{
  "n_layer": 10,
  "d_shared_expert": 0,
  "activation": "squared_relu",
  "router_score": "sigmoid",
  "scale_expert_input": true,
  "seq_len": 256
}
Below are experts of layer 5 (counted from 0) of a mixture-of-experts language model. Rows are named up (a neuron's input weights, with its number), down (a neuron's output weights, with its number) and show model dimensions 0-63. Each number is 500 + 50 x the weight over its row's rms, rounded and kept within 0 to 999. Numbers have three digits each.
Before each expert's rows: "mostly gets" lists some tokens that are sent to it at least half of the time; "comes before" lists some tokens at least twice as common just after its tokens as in all text. This comes from a sample of Wikipedia text that the model never trained on. Tokens count by the router's weight.

# expert 7
mostly gets: " made", " used", " out", " part", " released", " known"
comes before: " the", " to", " of", " in", " by", "ed"
up0:459498488484567581450494525493541573461425427450418493509505515497494490581503459464532421416470559363519431510450548530523474514484581483482513465521484543506444553510488579471566513450568529
down0:434430628478561521495472528443556574419506481458516532529566505504479529505445535477505495462468506466541563578512582445457477538586553609488458454537412478542522519418476563467551498587547501
up1:553452531468560450497551470489430580424535479454429505450527412540468451425470450506549474497501537497546558565544479465473548459441475496431503541455491604520487434554346516493522547530499425
down1:429510465522402544544618464463436545486508472456490597486539565532554504497497473564535537547500398569479441501464392545531512422475450576483458519549534482407525416529530491436486487547575479
up2:570513543464547460398482475545536532534382514515500514533519543401582596467486514519409478430513478537556464554537467469527509473454511576461547493494607529516493463495426507451476486576414426
down2:575478535590473494446481528557468523455543495514419473467555578522371515575475499534432521579524512477445419492471527526424470470490503527535552493604439489448456494496543522560503553519576497
up3:565512547425476568567483576623526414496499563454449466532519568548533556549510545475484453534533545522469540461476492471522469467459486444518445507480473491422601347463522543501568531449502505
down3:537494486491531486465455450557500540474516548435543375438532517532537536448591514491485446526506474554549502472489514605482534533554483535477508495499525528473503553432570457509542513503521491
up4:427461496453494491461500454426577527475483518467471544491544488489428488486427443562591445460457573466502498537494410497470540531487511476443596435584489491446536448562481504419565569496436431
down4:446558488585448458454482537533450417501540472548547500511528388520470518541483492463563489451508582525417387508483492547527402522493467556498512515391497531538437630543680578424531535447538464
up5:479467437428491494524592514515544464500477514498430560477476634486528481503534492497494425529532496575551635507470518444475517472562445558538338540442435513549424536525529530504531446484522482
down5:538403534588477564462567481517482549438378506513558597542510491479536452493558441522567516458414570544484497387570535497494461422438433466430516444425552534486560508448446579454500417497546500
up6:578509483423473437439476438481458418493543530480529461447552416494517562596509497431463444504554436509504523555532487475527463513496563460454574429509497501468542474506594492550577509544424456
down6:567486555569487498519542492430541527488526521486460434506524497471539494490484472596425479547475551499554491434530508505427494474497496551473573468525444440580577457552460553489463528458528541
up7:497490510521474509581490448533382524415482502618584579482547509498464551545467478554461602458486449510454463433526508515529469477505604447468614486532487437504509522570488565517541441501556539
down7:570405520484546503544511535607508367417434474527517536440470481485514538497487519529514509513429512462604504454514522420575424490513492408494490411453513478522538538467532474509547467434490504
up8:524498469476457480558425562571495584558502458505382549455525580530551484555462548449457527474417463446516507447507557608502524559509532507487473496511442517456521505535501507464561545480410461
down8:427454559581451489491525477435519580530488422471435544593558527453474522420456447513521445440563537458475509544525539486467499564495551539555529525530420452459427510459595616550491444541622485
up9:475593531545475501477453442439481476504597494478445532485452532504517574568398532449585457456564489469443450517485419458523479487554509492484571448444516456560553540604539540489467525535565503
down9:526430438491526461508481535444490490508487435529601490483442516444580553547515377472518647512418494508421535514483547530514537474518457510491538584539511532481438531448495498414576469497465457
up10:543540621510551460487504558512541496453474551455511441490447537433518558541608575466456545477463599516478482620538359524553526558547539505546542545570460560445492467547440519468540491417566513
down10:560505472494465563490591504565539461452476515551452465422519492488492430489550467475491519461586514417459561390499467548417547413467523570489576539560585531551454578515417560479496511516493531
up11:433479432484499522538527421566462553577456485482545560540449532457609454536474512536578422467485567498447570480483453497502513480499549428554479441446497425518537516452516561422348612542394406
down11:485444476556465523553500451529492537483404425445516485471472568556489474516438515455522406516515511485551471459594508453572532522499490504375481612423497430521505532572539508445582571495532594
up12:424492566530578417570476480470486500500373541557462508501455603559471560457421554494500445490467651482478527555522468455559440487496469489462487515581462435435465592567512538464516461522501498
down12:456463507544418533469562547523462489408435502536467550458531537461569560491525532544541462463477556461533469464464519512493535411482350467491561414404565492449572497500484552461586495493621519

# expert 6
mostly gets: "–", " (", " ", "ال", "_", "9"
comes before: "1", "2", "0", "9", "3", "4"
up0:497531367485475445476444489481483517515368518510485519426494531503525469456537419478418578501494515563486530509580567530539568522513599493486424451589505549550413544446587490530455486498439565
down0:443496416551470472495485523476508577567504445523427446527504480517525503514482559525457472501537538496524513497469506513546558560388473474565489533516547440587493462448476532473534494462570498
up1:553396448421531517465468459545552507476459540490430464584555610428475472561504529572463494525477403516470510513544591472481461516550566480492488511501511484496592620470544520642460518462604558
down1:570471442597503629464544454484497557459537490496549520500458489462577467490561491491501555450615540521470468438525552533517534510550466453402546464473524525457482515544510454521413503550404496
up2:445451500552512451519500478473538460521424532455539462521441596431467487457497466530560555632486532610531503494410521389543543513568568516472561511516487463472432466500497453530500546425441481
down2:487499483452462426458465528447490482532515518522488494541590431551469591550520508599454425521392537444476502594499432337428482467492405462558476542486509401520500491460467541510523468414506499
up3:483489556542485572495518584507510568524496535368493398512497456508457562495456469516462413543549408496531467467499463557474566503555535505530576491523428487505455493411551434564484437456455486
down3:424529487451525484475497434558461497471544506399428508415527504593429475531393588575528564439495502478527484525503420548477490555395432508548500526503514475467549497427517557499483480448477606
up4:543403446577454482505516533478514481569488609443538514418485402509475483559534474567510475641449486481486483458520583494451480416571471463440457460493498460396379499441512499495499482518526502
down4:512476474587460492508605521618479547479405434506547514489586534480537538430497500466538524477395513448501448485484489556511529479539513617446578520498512506492505449462508443458514553538535607
up5:538483454492559451542569540497574483544498558414499588480476511474500515421520520484453514470469425474534484488536497435544481570497493442388463503530600554446482424566524455525518467585575409
down5:546455519430525463497486583663551457530491577505562473439595485533478502656465462456474479561483495474504487540448485615544530449470567460476550541552473402570561502582438453576456481474590455
up6:426536519570405463530440543464509507495566438484505482499545431559508602466582522510473530555504488461590527432510533473486507524515542533611489535442486424483476538457514540479615404515464508
down6:457453530451500516486527437486399445584515467511485525519540452579430506478484552403521461529573492568425530508506557618493490580474584456425539362525513447550580469525448484476470511488515436
up7:518521484577370512596418536491385488535574543498505479409492527523399522584535494444494467436513459453528654438479532518540542416525446545432438561495453579511411447461479464478535504467502537
down7:523546483495515513638509579438518423617519513476508485388508509541483540437512574607504458532529434524511474564425460462499581450480520514479403563529539559490563486603571517473572475492441465
up8:517555413523453471467490549389508490561536485467460456506468489512530446475465446461474413520465561519519458466561577471472504422494532462516468487539532528497465475418352592528472573584516444
down8:464453571479514640413454455432495449507422533575570528423468560450454428542449452517500543486516458509414479377479479488493446511512552571480486488465489550404529536520489505540550476444492539
up9:501574490543442517524466479551531480477501613579425534550458566484551588518575481462446552512496516467506478458444512468542572487520450534559520429460504500581543424450566491466452553494552489
down9:548550524431448485413514516471490505496614527497558515509421443487539476566572473439610512494495451464549557434459418477479523401401577557467544507457533503514496488517517509474598489525479478
up10:481510440459532540496525481428501530522387519459539554480523488577595551558566499517467551459512540443573482444531530458513515513449518506524495580482551531426547505491521518455518447525499442
down10:401546452497476509412445541496560520531587474503500459431568401525434456587477451476412552470519511453524474538475569490503449444549544573463572575507497466466541519535492464540478465517486672
up11:468510578471423515484441505559474596438502455497523530484501498554552503460567476529476508553471557494496487509413547484441481484542519376456499490499516446647498504406459454552512540448555483
down11:482510527469500593635538461498451495557496483477506509568498519503478449429467471467513510568589476479503533518400373483503532466539523534503480487516505523568523571511586547556512583504446512
up12:569481467581485470519468418402559476478480454404428493581467538559502494559491491570504590568512434432485443493426463554604469531490438521424499550567504465479393478475552485552563516447413409
down12:402455569553422433485511475427473541458540438515506474400531478523476475588563580511522500514466452473521491438490457506477415440429519500531594501503558463524554556532497496466501474534467669

# expert 2
mostly gets: " who", " it", " has", " they", " she", " this"
comes before: ",", ".", " and", " was", " of", " in"
up0:477505533441495552469468461562536551571546439498552380474505488556436515452500489490408366455550436517545441411491538561545538493431566443492529545473518455541407396471513388529485477424485501
down0:460549489536559477471517511450449459430436520470527577478519464493520481508555437503565511507435460541470399470435370464382548563516474548602528539513461459559479531592498515466454469526582574
up1:501480564525506461522493519484430610514447557524462545560488561473538525588565488451489468583470473502520385440468404542474474543457521467476529463549552464518495453531475532555446517513560498
down1:451447545488480485543512416433486431464532435478530551554407530533436507442532467527506587510511549515478445445542558439520498456575538547436556459452463523603477412511627560433508452512553547
up2:496504586542519548514524442485461556450531493486473544341514503450449410490528518433540542506601508428474463514529545453443500525475485607496527509464493498464435472437479485558514456536526507
down2:508440559446518534577480598624601479430480572514476488498472515439504550533498484529476547463528501465514470516533528454478407531414564529572466489553470460416471417551560564492446428481455495
up3:500571481480492567554447438498513473556466547462523534451583513568536425454548453442502476564507536423596432419429390393477530452522399579540481566471482562462495472502436413468533496572578470
down3:516519578514427509562521572474431567545520477477475489580499559442470518510559504457626479393547497485493533449473616544451554473469549541423475520541546514520511550432553492500545454488439580
up4:550434508522599504463512581499409491472506502538461499415470456513541481570545556388410556522446467571539411439534447506624442512434589501480603542543446565525507566428498542457448517464455617
down4:566534481461460501547373478481549487529438521506480446454498405519586472582464511485551427394398532546448486539538500481550557478451503448531535489509481493528509498508435392541674523467483449
up5:508527473571496435463521547483584453436491509583565438530499513515472446441488549457501410437503562550507534522355512540526453569491472490440538544493570483488499478514544538489519470541532507
down5:464517544470534580534437468483520491527490535401514439430550623483491484544430508534496550537494513498534443456573478462424445539584524537442475549462483538509541516391459488583543511551498472
up6:539482466493564425549426460459553441502494485550482522556444532444416573467586518502480477527510581436493504534446489553477516608552573491524463386550483439472492393560473512550457519509481525
down6:423518496554510591560427517525535540442470602489561538508508400506472519474481467443509502511520482597541389466543482551511554495420459498513473453558470464503493498548450482443414458560587460
up7:577431489471443475455514412558523522531471449500522579529499538401469439548505420513454499483462472463475558422514563536540487473464442559489469527496444541518502393460526516507453426497433519
down7:465527411369440521530463570549597544517478557440505482486543533385552515511491351558492534427467544498516598398527430419461478426465573510493427516579510511476581520446456458439495503431475450
up8:504471561497574591494543502459622422504412420481541447518505457503577422483480422401512487469472449521481526517468498517450550514512463532458437502492451561544439476550487477483462535461467500
down8:414428469539508530540550463533560465551522455453455470419394492542531503540507536405489458473518461507515558476563611550461531508485482414548423411446485511597503392408479571471490492524419464
up9:433469422456560487565492405462512450563504487587445523529518507589459448444468496437490477487558525581472534507528530516459465524547453551462494534436586566527611455433483431443490486452521463
down9:528555527554453443549429601424495482536442520540510499486505420440509447485561476557444483474472442438490502548534445431473513459508507493512549410448530508489515531566537511443466408489557468
up10:485489471528576457427518514525501515518476540518502474451485442573489452413510563442517567459559484417425433501403512458452486470580391485514596574447562423379566477491557454501506497440544456
down10:532504542455532499511529500417540511478448509466549425533506533434538461438490472562564471397513619568524558468556481523482563407504531525469423509534480472547519476429614502506562496570466456
up11:572498504459507512523513490492550449519453560496455522525430462473569581454537502455458457555487532525513530452526417542491565424544456444513490459462489484542432482431438550432508496552568569
down11:533544529449540505514463477527526584589405529491507558553408429471588598542502464512457464392432548479487417595464528519439476445505456478535424512492518417441559469611461486562472611496476442
up12:452461431477527536503493428469614540499459500430511443578520504464360499486422444537448520559509529591510441496469488528593412512466522458524632435412503492472488419462493477551570467421566464
down12:435509485557407424557477556475438443500532403553498591526445486450488602594445514506500537462459428486497558511451454451494491521514479518509477411541595548547591468555536488566556545511492400

# expert 5
mostly gets: " Born", " Hill", " Smith", " Genus", "sky", " Thomas"
comes before: ":", ",", " (", "\"", "'", "a"
up0:471484521562553475462494515517477537604518472507488506458485471536553515498507496443534455517501484461531514643432584439470455617475438593474527495447450503588565592540484529429529472568584530
down0:496430581406540520494475355546481447491529491512552553506440482453489478528483532485559481523551492568461446322468447531528575426507590520449481481499558507574516557471476480523418508484451524
up1:440449548523534546526416442382483528531484510513464475498539506558467550442478477490456582532480511508510547482501514510499543458524526489531477502517465418491504528541503512488532479481475418
down1:452506538497541532467526461496573543475452470456407524457473519478469458389495463510389559487515479475535462586549396493503513516468541511514537421555342369438544528576450482552450444414454521
up2:443502588508453479533483410494464441560451565410576456516456523509560400535477533434537572536585576564525521434449417502455397534569413582485447482517506441548473368525547499460453473509372452
down2:578449599498494468518448515499494417459497566561472480434567382527445397527448475403559503494605399461528472566479416526468435494485488487524396523509499520422491494573508503517482414461432564
up3:419512444420479508504428514620429424446570415519504518458473527551548496533497550519578481511513431421492522542464503529494508513524445527504491575449531492518400454476524647553539449444483570
down3:527403583503483558497569547471513461440511437628392460513454550573493497467430456453609488554479483571482466505526481486431454446523554515525534444471486537512448476587605497574454511508520544
up4:439553526471574521517462455530485516513528469455513465529513522554388501481492554520525549551487507539534533465516510550470373440611548515482390614563466465561458498496628595465468618509493610
down4:426582524430502517528522555570499521516478553525484482490512462448464510451466534502442487486617525543574428605460528487501497366571482466483445472454472464502481466478426433515564440504483462
up5:571494485501434453566541540530485538506447525470522477429542570461500460540456519525517494517452536398573449455405508476546464566466475556490566400611457582493497450525407537540508521547457562
down5:556489528464596547449492527556513421561422459555461508451483450442446537527543445520453523550457520536499504485510493518487514549534550470556519521450479654554389479479553454554576565432430468
up6:454415449492536497494510426565365468439551537428529521553435479433566517514504521505511421487497457587507457549467427547464494524476556489496498477479503437492542437525447500454488460518544529
down6:478546515447457452441435462521528497607542600513479428500442518437484480431466499543528451499433508487454554518479601542501465553476474498464531462458571550428467528598472519421547518567510536
up7:474498511542500496544424487561452522537504469521513614499451584524508514447500488569559397571578519453578483631486537455481500561532433561513540455429533541492418476484525458446396531467473567
down7:511471508608467471480540484581403541478440487438523524457537507536521552551477396477455424440497561469511541389419479527524496530459576480520394428475544453588489506549493509453436535607409440
up8:447447481528542468487468488449478489513504480381464514477453569535569514591611431430550491513405467431457527459411433586552461479515483477492586510461392472507513509477370512451568383543495480
down8:529592476474465489499460416521525513641471479487554469445554493508465486538488431555471503522589542537525433401517451541499390388444569560467473584502533460608490483445547484556528441544456374
up9:517395441441475432511511506563424496510528501527422604479436472486533595532510493439452497506552455546598491611510459489499527402483512408479496437517447578480517564506464481489486542545585447
down9:539488459502458502391541474511416578488413514531471405597449442386496455493465510512478485452548522416540472548428465587449536461533486493536584454509453518502399476536515550541516538576444457
up10:514509444599510504510538473433490456528436599492472544502493431551532437497557473571590510533567555455508486522479527371504488503471473553482485510454573457550506428482565442425428590505437546
down10:499482514479451477551506506570592466524464557526493569520515545500489462540510380546541413535525490548432467420542499427515447584543533527431479506417625553439570465556610465602578508497454477
up11:595510567604487537550621457542430419532473544590470445535456460477479525424521456519512420463586404573481540471494535513558541453556527506495536531475516507549520552476544495454428434481512500
down11:473516494597561487564379531456543555573453521568513492444549683535498520479468442427518551539542444457492603581521485529466499467474470401460420534528530402458594516457454495599501519469421500
up12:488536478614541483580483491564528493474392512512545485547417581556582532424509478549455424425512395472467511536434526500509545483522499552572499463568541491527498465466471460518480509594437468
down12:499457525496482575414493548505565456557513586586409533535574538462462451486450497450519449439542430577501609494610611522417549546443459419460444518512529565353599453459471451505486465497430526

# expert 4
mostly gets: "In", "=", "|", " at", " &", " in"
comes before: " ", " the", " \"", " a", " A", " S"
up0:461468515459508444425582562432536537432498483515576474393484450475570510631582402491531542428468571547475587518515543460453532468405464549490443424541514475431488504548486534534496564582455393
down0:561447455529474617509537592508494596395562493562467475563524501531490532529480412423525494550454563453493406552441564464529428505558561387488631499420469554586505532463549565619467492511430480
up1:524567423478570541525547516530505461551520472421490556593507422378451528446512455480459529541452526452397422408608497603518557505530503502446536572520491492514538535535457492516539523602455500
down1:537505545462495531475551511474497420477530479509539426556554481540488470460426521404367494479458589519544441453561577439586458572544533529535520401474581580469531552497477532471462444513397555
up2:443488449506500430457461430534485379530548562463511581442562494493535563531531565381488557486451475565446414524497525544548497468451544509602533499477533527562493495479453485511481386481465483
down2:555486449486479510468515442430514434427420541634475535497516498445508474463532537508480448472515551414486447493480515549455469527411457546494575420444509486493519556436448579441461423583449471
up3:551468433448441566450416485593503559515492446475505548529468549474521436522467494518460430456495439436468562492437495386520472544406447453560485503432524527439525454515498561479547422551544448
down3:498450486466422482478489618587469527554463436499431534541516495468469545425497515509396613467540545423572577540526382446578518529443540429548462443494464476527401519555399423512518526588559560
up4:451505515439512466434545579503498405516584494501516443512453531611471397520481449508553448467470530460559538505523474487464501551414509472472454486539471518461576452408506502533518497491561615
down4:446549502503561502511443529501485546511451445467534596470543435441541485486551496481447444571563507477529525471540505508430446511525508612596482400489529527539488526478513535490476501524437503
up5:559504514495555489492472454515515437501457576543457514508443506555524544496483564544464496561536499483487441535511591458458503600553467520608622493569464554417452599539533448484508417450506521
down5:446471532541577531502364513514550543478508424474480547535545501506464403483503487578546462481526587406510445477485522515464475617543462550476397396435431471482518512519443430490551437545486511
up6:474499578474496440472456441557425609514435466488519589496511452414618442519496577531489479421514444509555514465441492485515481492510488519572518468468501603491452428514559426514486511521448480
down6:544545533452518477448483538531494628391562422506447525445559542582530534493425454553506418478469543460415505562513523536507471460435492503496458522502555532550550532553587553545535448574509524
up7:527510449585520412540433541498528513499432488523512526466518517482553490523498428466403520422510485527538483538526421450630547501537577479517445506454600572512572582487514487488568471588506577
down7:528420435542549468546459430575420529497435493509484485569583482540423494488610475424551472523469450509404530477513523602565444417418530499413439532525495479421532471505500467416423366417559538
up8:521484526482390536523540397376385469463562556466552468451498466549515412518493465471515522488458445476407555560573437451470488392575512472558558588515414522536575474514465465485406437470449473
down8:544507442453529494487448472530515542517480464513486503495477509545361524499445579447452428441412556527478574429502532502488473537487481388554471551514478485471459526504498513512476576611524625
up9:391495422506537648494478527452420498517595521478474552489484487493466417467521496475535519516359538557447488487496521463503432474604542582499489512537438612465464461400519489489448551461489543
down9:458520468475618494578526543553430479536538544529460489501515469502552505492500590542460483527416415416563516547508510443471447486534435484402500467514541474587530480477515504481540524513470485
up10:495395611517582402538514551546394492444479495354393404536472529479464531587460581478442505550491432575484462462521483582554384477554528516412460447506532523553456595454547483435586558557572507
down10:484492498465511462485442394576484452470415503443588541520566483522517457561545437506585540608459534504525555508445588502448563524509477511518436545590506441454495501604447543510492518545583446
up11:517517421518532481452477507416551532485520536447484524555417473528414497576568514487516468521451495471464534575483577510488562544476482548498482488614525445439502448493510507480585535489549563
down11:552450483452542512516450473511500538536504486526546575515533501423500478536458488520525507506467529455560550481443536461488490530549497472442529503538518608570564533387418518454565599493485429
up12:515494428410571535454526480484542545451508502588587513456514448622521556390484460485446572475546487509461475498419469466529491521471396459538521564416517464500482470423413514523569557554499495
down12:557498497488427472400537543477422464542596497418507503514484441527509485479515545502420525458563362521527546577540539461479438440551434400493533506472449538468490476556426560501555625556587464

# expert 1
mostly gets: " ==", ").", " ===", "---|---|---|---|", "\".", " ="
comes before: "\n", "-", " ", "|", " The", " He"
up0:502600435464549431535576509374588539553429491537495452527584487448504539414470548488532464537554441549516474490460490472531545404449483553482489619577469506472514504536507547493471480540437472
down0:552457496451454560571483441459638458533440450537501527421459556590488474555506528550415469558522450455514538462519535492504522467454490533529557529498539484496417562457514476515500505543467491
up1:578455487551503445453476472516528555529546448543513471596488421445550387523472524494524533403562369565516457508557426444419570496483454447495465631457416510414510467512471542415512531413486452
down1:443480499570565569531417478462476481446478597372487460450502519563558413475582466520466466533528518582612483526534530502484467507438556515579490401475533530449468538515426490568546493439575531
up2:577458527499460554524509463546520555491471494483456446408450500452435632484446560414453453492536518533491530498535497581464472483478416564398511525527565524468408572420504545506531504452550443
down2:521434530553510462479441484424533588469497512499508502402467496587462487490476454518566539547530518554455486505517447451546483525559501504562487470432346523474538485496428534500386525480503483
up3:415451497643533518521449401487508543462526555498425545532446409478476556511487554445478529581494445546495533448456472522538447451484453464494550465504471528512417532460512481463556560561450470
down3:562575395579488560578508499500459492482535558517458398483503467509503520533561521501425426456566451540526470484509554537454460492496530496458441506537528520407455471488394420501516454550467540
up4:514439496491368547454459489557563423545496473589541511510474539464528432586478531458457566499490454483502461502549488479451529473529498520515431514563448355482459528513467529497494514472474606
down4:433480506533448532544453546498538448466358439572491588556458457466478404498476548481553474539459581557482487458532505411463521547495540470439510488506485482455510470444508368477460444494457525
up5:520519568558443508498530498566498499583356522543551506531525506572421468464496489489481521435538490520517536421500652572424485462422486497525425475434510423556515415523482559468486514572534458
down5:517520409582485448411497453478537527503519493469555440458428512516595482425524546531483489468467580360436578490503489439476530514478389584567471496514483484502455521423519470566454542455535498
up6:507530486399529457549478415646549511609541537437528418553523535568440505500479531540410461460482555451443455515536503453470520533481510499475440465528474406582518536512514515553524543582455530
down6:472552441469539432529518572506513561498495562517505456493564545478553519529428598502491453540507481497552473452507490442468458495522470548501412528534523527538558477520572465517558431513499506
up7:538387493541495529462505474466439565455540442583525495507489332535548497441527490439479503542484482507484509510494464514524542611483398529476494569483495511406491565591539546480488536506406476
down7:490366448413444429484575503502523461524403557542508413459419547502533473528485582534490467486556374426571701442554482499503514538402446516496539351519520559449530546484417509499504525489492528
up8:617599440591488550479440489535469499516596559514497509524522452491485475426483589442559529506483447451393555479427383506593457407419446401469539512504447418529512410473527361496445485488489434
down8:601528481606554474487458558432466485578512477445418440552526448463428551557536470445475446492526507465483443475423460455551441491475532491514418489491513479584510510529525496443511492446389539
up9:501470496511562496524515400466455505472540486553546427452571495403455474509560453540453580554507477530327518523472567483543557421430488522479471445475483512539500600500433436516482499496540529
down9:452457480544598493480506518498453448464467498406465544394516559560545549549523485501471457529494474427521551464575515474568486539482417544536593474536443440580540557534575469540464492526488468
up10:483444523412410523429509473509470428484451484468540454496545500495427446480457546455529526485484515506466452432606571668491539492422461460474427515503441452576535502537513564519509461465457450
down10:557517510514495521512459458450468504470437509462391529539455444502495489506433494418482520506469466464449610536396494525498426535465548466542451507513422518463486508426452494428517417560584469
up11:561543480477537492531503485562532508586470515438566496477624538576591460527501490562440502474421479490464459488455460496455480522549481527558521600480438513515444495578452475577485432555537470
down11:484534447531492524398599533473587526497564508506481508566450494465576477488441469612575544509551457521465474559426541397493504507540555497498529475393519562465591484486462504571517487516552472
up12:502566556528589590526539473488656516644532528507530526449462548513563467419524552459453456482474467442572555549540430469475542514368468571479418508547467499527526460631525570514475486527510496
down12:503472435511565506549520448532506501430450642551507532449547464371505573457368609530489530460507475504513571461425458489428467407541440568505477484522450636557465583578546445469435489595467485

# expert 0
mostly gets: " B", " E", " A", " O", " C", "°"
comes before: ".", "0", "5", "3", "4", "6"
up0:505455521409435457507419528484564500531481596514508485402529468507564462561471357463530557439467498535459498465565451420558524542535482466494405507449466557505522498509478523484589521601488514
down0:374548470481652455472494411490530558470525535586544580561479448495491404489452465581627517480544439467530545524444478441493469488619551503528512563450552461584565494582597540535461413487465501
up1:568464384407464591539486584513516538593571600473529475505491581492456484452484385453511542574559481518451519485394511451559516545456515455558504531524621482466532553467495557496477477540504439
down1:469501536445420437490552471524443483460542571475502531529482465507448558587476496519500449471512568548518428508508376575528531517555521534446418432430592557541488511451495472554533521515584409
up2:519455506474432448490657560484410425414527463495491458482598540388562521532428488365564509446356480493440467506497517479496472612447513498447455485556487488547540482499516504431501489556472527
down2:497472443476565518549566473495536521556422465553466490510461557550445499492456454540495538488600544542588502525458510453579482473483473529528576496472454393552484558410504551441493410439487502
up3:514544455546431575471446432637456513421471563495494496541469478503544541539413475512529474464398556540542465539504433591364393507561533492526498507506506473478511511485490488520500540472525540
down3:453531510561451411484401574462570444537524499551461455432482516421517469435486542501527513577477465453475423527511544471446508470459495469490562573472523551452414502557518504543426496471536485
up4:454452525493528433484668515463531532517536458423494510506421506531475503502448489407513505445461537636473506455416552513491424435481505535459430496468451484537441465533452503634505520513537502
down4:557541555487485423571475388491596544486443544436601535450533535500531588513507452516536456419463512485446487470494536397491472538496516457524434520465580608435435558424489439545543517451514415
up5:475430541474436399466556474540526549485547530556528554396413513508484504521499522552479536499403433497453473495444528528532522409458470513504375415518509520531506523512467559500464459486565490
down5:457427532509459461492607499490502523656476391483585461521500550591432452535515475576453497463488491408428339449477589561494484510425569442514492510502492494403596495469443545487457519498453528
up6:418483554505491516468490434462491539421432473569464423514487526477459489434457571466484481464469431485541508441444462543487507509429524556484419547481507554592489447510534449467439484633557523
down6:436497519510484529545591505492552467496480497539482503530423491566502491552463488499521473510506575543451531533525539465539517538522572484514438634565437542482504541449524385476631478509472502
up7:467479578544443607528532576549497413493490443550489491489437389417503508480532510442502515514494479520567419493496526476489459497409433433497429463447465488591481510501492514450503526495539387
down7:524665427446437523535522554439415492536467487576502521566518525523485500503475417487420380493541532455549482525512417448547320442565550582500529404446454565509499429565540476465472486488388494
up8:521546547549567521545566502432567498507455544459483457494535490507459430466616484419443531592549474494417491438510513502457480537442458445522545482533616459520498453520488549501492563500417422
down8:473442478509532520478561470506482483549402439487533428464401481519425471453614512485534471467483530525548453527569525488555607456498493471499479380536542493526571504469579458534495598507539578
up9:499414528548446478550464519483471411537558475521534489444357522481425526441576439471530470486489476434486540479617443444567454484501534472522470456484513499515497500522530568464482555431642567
down9:496496520410427499508543445529552511495513486609615476437462536538456449480542521534387399495410421561461506533539532377469385483635495476487455567514627476547609485509462506545474435452447472
up10:457474518429447434585522346540494475493504484520362560447481525525521486467503500426467457465556483507407592463474485516420492543480506475547473523609428487475582502519525458512528541582470538
down10:533530501436529525493475471564487511571450425577606487509522496490606573555519586478523504457582552461561445507495463522461526452550396529490539553552500575437460546519490455478547594491539440
up11:533505418473554509414388507544499533476538524594567585461556431435516530606548476530505429577571410480524537389442517491448489447521417469438498500436541462455571503572544536556549440542484544
down11:469498498521524481561501492492543510503506511555497475575477544529516524505481489563498622515537467451579502504546512455576526399542535629493473504492534450530343451491470565525499525523522568
up12:415484517574500598504540532559553536517525592402441398488511572491499533482477463550589498496469545485425487518517482430528496517432414575529457497539559484518454471437516580505477538558433407
down12:474447520510565533528498574539464503474515555587528507504586516477528537431447482556492609542501529484495542498502463504504540491436503511508584469458593502473581559493478429510455505522541538